config = dict(
    num_hidden_layers=15,
    hidden_size=160,
    n_experts=32,
    experts_per_token=8,
    d_expert=32,
    d_shared_expert=64,
    hidden_act='swiglu',
    moe_layers=[1, 2, 3, 4, 5, 6, 7, 8, 9, 10, 11, 12, 13, 14],
    router_score='sigmoid',
    normalize_top_k=True,
    routed_scale=1.0,
    balance_loss=0.00313,
    balance_bias=False,
    router_bias=True,
    init_std_router=0.00717,
    lr_router=0.000958,
    num_attention_heads=2,
    num_key_value_heads=2,
    head_dim=64,
    vocab_size=8192,
    norm='rmsnorm',
    norm_place='pre',
    norm_eps=1e-05,
    positions='rope',
    rope_theta=10000.0,
    rope_fraction=1.0,
    qk_norm=True,
    attn_scale=0.193,
    tie_word_embeddings=False,
    parallel_block=False,
    init='trunc',
    init_std_qkv=0.0445,
    init_std_o=0.0445,
    init_std_up=0.0445,
    init_std_down=0.0,
    optimizer='muon_variant',
    learning_rate=0.0105,
    lr_mult_qkv=0.7,
    lr_mult_o=1.63,
    lr_mult_up=1.14,
    beta1=0.93,
    lr_head=0.00894,
    warmup_steps=50,
    schedule='wsd',
    decay_fraction=0.475,
    decay_shape='linear',
    final_lr_fraction=0.1,
    batch_tokens=65536,
    max_seq_len=256,
    doc_mask=False,
    train_tokens=364700000,
    max_steps=5565,
    dataset='wikipedia_en',
)
Below are experts of layer 9 (counted from 0) of a mixture-of-experts language model. Rows are named router (the router's row for the expert) and show model dimensions 0-159. Each number is 50 + 10 x the weight over its row's rms, rounded and kept within 0 to 99.
After each expert's rows: "raises" lists some tokens whose logits its average output raises strongly, later layers aside. This comes from a sample of Wikipedia text that the model never trained on.

# expert 15
router:47 51 52 59 47 63 41 67 45 33 47 60 56 49 57 42 41 43 49 50 53 63 62 55 62 43 36 63 61 48 44 53 47 25 53 61 56 51 38 32 42 36 18 32 35 39 42 65 55 40 32 40 39 60 45 49 25 63 50 49 51 52 54 50 47 49 43 45 44 76 48 56 60 38 40 49 50 47 60 59 54 41 50 60 53 46 59 47 40 52 48 42 56 37 55 49 43 53 52 42 45 45 33 39 45 44 30 48 48 43 52 44 42 41 59 37 47 51 37 59 50 48 84 35 34 35 43 52 54 55 43 42 38 47 34 43 38 51 40 62 39 47 49 44 48 45 45 60 56 48 44 27 48 40 37 64 53 38 50 48
raises: "\n", "==", "General", "===", "Other"

# expert 27
router:55 54 69 53 63 48 36 59 57 48 42 55 56 63 46 43 43 63 61 49 56 56 64 72 39 40 44 57 51 49 49 56 31 58 45 65 45 58 47 58 48 43 43 53 70 42 40 44 54 31 42 47 40 60 40 42 51 51 50 40 45 28 56 64 47 50 51 59 29 32 59 63 44 38 54 37 43 79 44 51 37 56 50 54 43 57 49 51 31 77 32 60 57 51 65 76 47 49 44 49 36 30 38 40 49 54 65 54 58 45 54 55 50 77 43 44 39 45 40 56 56 52 43 54 51 46 49 50 56 59 69 48 42 47 42 31 41 47 59 48 52 53 54 43 57 40 30 45 60 40 47 48 48 52 49 60 39 36 54 47
raises: ".", ",", " in", "\n"

# expert 10
router:41 46 54 59 60 34 54 32 35 64 56 65 68 43 56 50 50 44 59 50 68 58 61 63 48 47 33 47 40 40 49 60 44 48 43 73 49 47 48 50 46 41 57 26 69 42 56 42 53 56 56 41 47 62 65 57 36 65 35 70 37 65 63 49 50 54 61 55 49 42 61 41 56 53 51 40 63 45 49 31 47 44 40 53 33 65 48 55 56 56 48 45 67 53 42 56 35 53 43 45 43 52 42 62 57 39 60 41 69 37 46 68 32 60 41 65 51 41 50 53 36 61 82 42 59 37 49 44 50 41 51 63 44 56 43 49 52 45 52 46 56 70 53 33 62 36 51 48 59 49 54 45 57 58 46 56 53 43 52 47
raises: "Scientific", "General", ")\"", "Personal"

# expert 22
router:64 58 59 47 58 45 39 39 60 52 39 53 48 53 42 46 59 51 51 67 45 66 64 78 40 37 36 58 47 50 48 51 42 46 47 53 70 65 42 54 54 56 37 38 39 42 76 47 57 52 58 53 50 57 42 48 48 49 48 57 36 36 55 55 45 41 61 46 42 40 58 49 39 33 50 55 48 61 45 46 60 61 37 45 53 66 50 53 48 46 34 54 67 56 53 33 44 42 49 49 50 39 54 58 35 46 46 56 42 41 46 55 54 53 64 53 53 41 56 72 49 42 62 31 62 34 39 69 73 49 40 49 66 40 51 52 72 51 52 43 49 38 63 44 47 52 45 57 51 77 50 42 44 34 38 75 61 38 60 47
raises: "-", "ent", "eth"

# expert 12
router:41 64 51 35 56 36 44 46 53 63 57 48 55 45 51 48 60 67 44 66 49 80 56 67 19 56 46 60 36 43 62 40 50 45 51 57 56 59 25 47 50 47 46 23 48 36 66 49 53 53 53 47 44 72 45 49 32 43 39 64 50 49 59 59 57 54 51 67 37 33 47 58 39 36 45 34 51 55 51 63 41 56 48 44 41 78 46 46 39 64 40 58 61 61 68 49 48 50 44 61 37 57 44 50 48 57 48 60 52 50 34 56 60 60 61 41 55 45 42 57 51 41 69 49 57 54 44 57 47 57 47 49 46 52 49 46 44 55 40 52 42 64 47 50 63 64 37 59 44 56 59 41 55 50 47 68 66 44 54 39
raises: "-", " ", "=", ",", "Scientific", " \""

# expert 8
router:48 51 65 49 58 33 35 41 41 52 40 63 48 43 47 51 39 56 48 59 50 55 61 63 55 62 30 66 41 54 56 54 43 33 46 62 69 55 38 51 43 39 46 45 71 59 57 53 45 56 43 45 39 44 39 44 12 60 34 53 60 57 47 63 54 51 44 30 44 49 59 57 44 39 56 58 53 52 47 46 44 52 49 54 38 42 72 48 41 54 43 45 60 57 55 44 47 33 53 40 53 44 39 64 47 34 46 44 61 38 48 66 54 51 48 47 32 58 35 45 47 36 43 35 58 38 44 50 50 54 64 49 65 48 32 45 44 56 51 54 61 26 44 42 27 49 55 65 60 52 50 31 34 45 55 62 63 39 48 46
raises: ".", " as", " in", " with", ",", "\n"

# expert 29
router:60 58 83 58 58 52 54 52 60 60 57 66 58 46 39 43 46 42 45 49 47 72 59 42 30 39 32 54 45 47 45 52 48 35 47 61 61 56 36 64 55 52 38 47 68 35 50 43 52 50 44 19 49 48 45 41 33 60 47 56 42 48 50 49 25 32 48 61 39 38 61 55 63 45 44 47 49 59 44 52 47 53 55 51 42 44 60 39 47 47 42 50 58 56 50 65 50 52 62 55 37 34 46 64 47 44 53 64 71 30 43 62 73 47 55 41 43 39 41 56 42 38 73 47 51 47 51 59 63 60 57 41 39 41 48 51 55 57 45 55 47 72 50 50 32 53 52 42 47 49 41 32 44 43 42 57 51 45 60 56
raises: "2", "1", "4", "0", "5", "9"

# expert 30
router:51 57 58 47 51 50 45 74 54 52 47 61 61 48 45 53 41 45 61 61 40 63 45 38 47 57 52 49 40 49 60 53 44 53 56 56 70 63 41 50 46 43 42 48 31 64 47 39 46 42 43 34 40 49 49 36 47 65 54 52 54 45 81 57 50 43 49 69 50 47 49 42 36 50 44 34 49 55 64 63 40 47 53 66 27 48 59 41 37 56 59 35 59 48 52 60 63 45 45 55 36 63 40 60 38 44 26 61 38 42 35 59 45 58 47 56 52 54 41 53 53 58 48 38 58 53 58 59 46 60 64 55 45 60 55 47 18 56 46 56 52 37 54 59 47 64 52 45 43 81 36 38 49 61 31 57 43 47 62 58
raises: "s", "e", "at", "li", "ele", "r"

# expert 21
router:34 55 60 49 58 39 45 42 61 56 40 50 52 49 43 55 68 56 72 53 38 68 48 45 45 35 50 55 30 42 44 63 34 50 38 63 73 61 42 55 53 63 41 45 35 52 61 47 49 55 41 36 55 52 36 43 42 51 41 45 59 34 43 56 43 35 54 57 50 68 52 57 32 33 54 25 57 56 42 56 33 52 50 64 38 60 42 41 32 59 44 46 61 61 53 59 45 38 46 58 43 43 39 57 36 47 29 58 34 46 54 46 51 53 55 51 47 39 47 51 61 54 53 40 45 45 39 55 58 62 68 62 44 37 43 49 38 47 55 53 55 50 63 53 60 65 61 62 47 54 41 31 36 70 27 54 48 59 43 44
raises: "os", "ose", "ine", "ors", "or"

# expert 16
router:42 52 44 51 60 43 56 50 62 58 39 49 44 69 54 56 76 57 48 65 57 50 71 43 52 44 58 74 41 47 34 67 58 56 37 63 50 60 27 42 52 63 56 47 45 42 52 47 41 52 34 37 55 44 41 62 43 42 54 60 59 50 53 34 55 38 38 48 37 71 44 47 51 37 53 44 52 60 60 54 42 44 32 51 34 59 57 42 35 55 57 44 54 53 58 48 54 43 32 53 41 59 42 53 44 45 51 57 47 49 33 56 57 69 53 52 65 62 43 59 55 39 54 49 64 42 45 50 55 64 68 51 45 34 63 34 35 48 34 46 50 58 68 59 67 58 55 40 42 59 42 35 32 69 42 50 42 61 52 42
raises: "-", "te", "st", "o"

# expert 19
router:67 65 50 48 50 51 42 40 56 50 39 47 65 50 43 43 43 44 64 50 55 52 70 66 47 59 46 55 38 53 50 70 37 54 44 51 58 78 53 55 54 50 41 34 31 41 59 52 34 56 40 49 32 47 40 53 42 56 54 70 33 54 59 38 51 29 42 53 46 64 68 50 52 35 44 40 45 65 40 52 52 51 37 45 44 60 46 36 48 57 58 62 61 39 50 41 54 45 35 69 59 50 45 53 54 56 43 47 58 33 35 57 59 55 65 50 53 62 39 60 43 36 67 43 44 47 35 59 63 35 45 37 41 34 30 34 55 57 49 49 57 38 52 55 61 48 40 58 52 56 48 33 62 37 55 66 56 42 65 51
raises: " basis", "\")", " medal", "%)"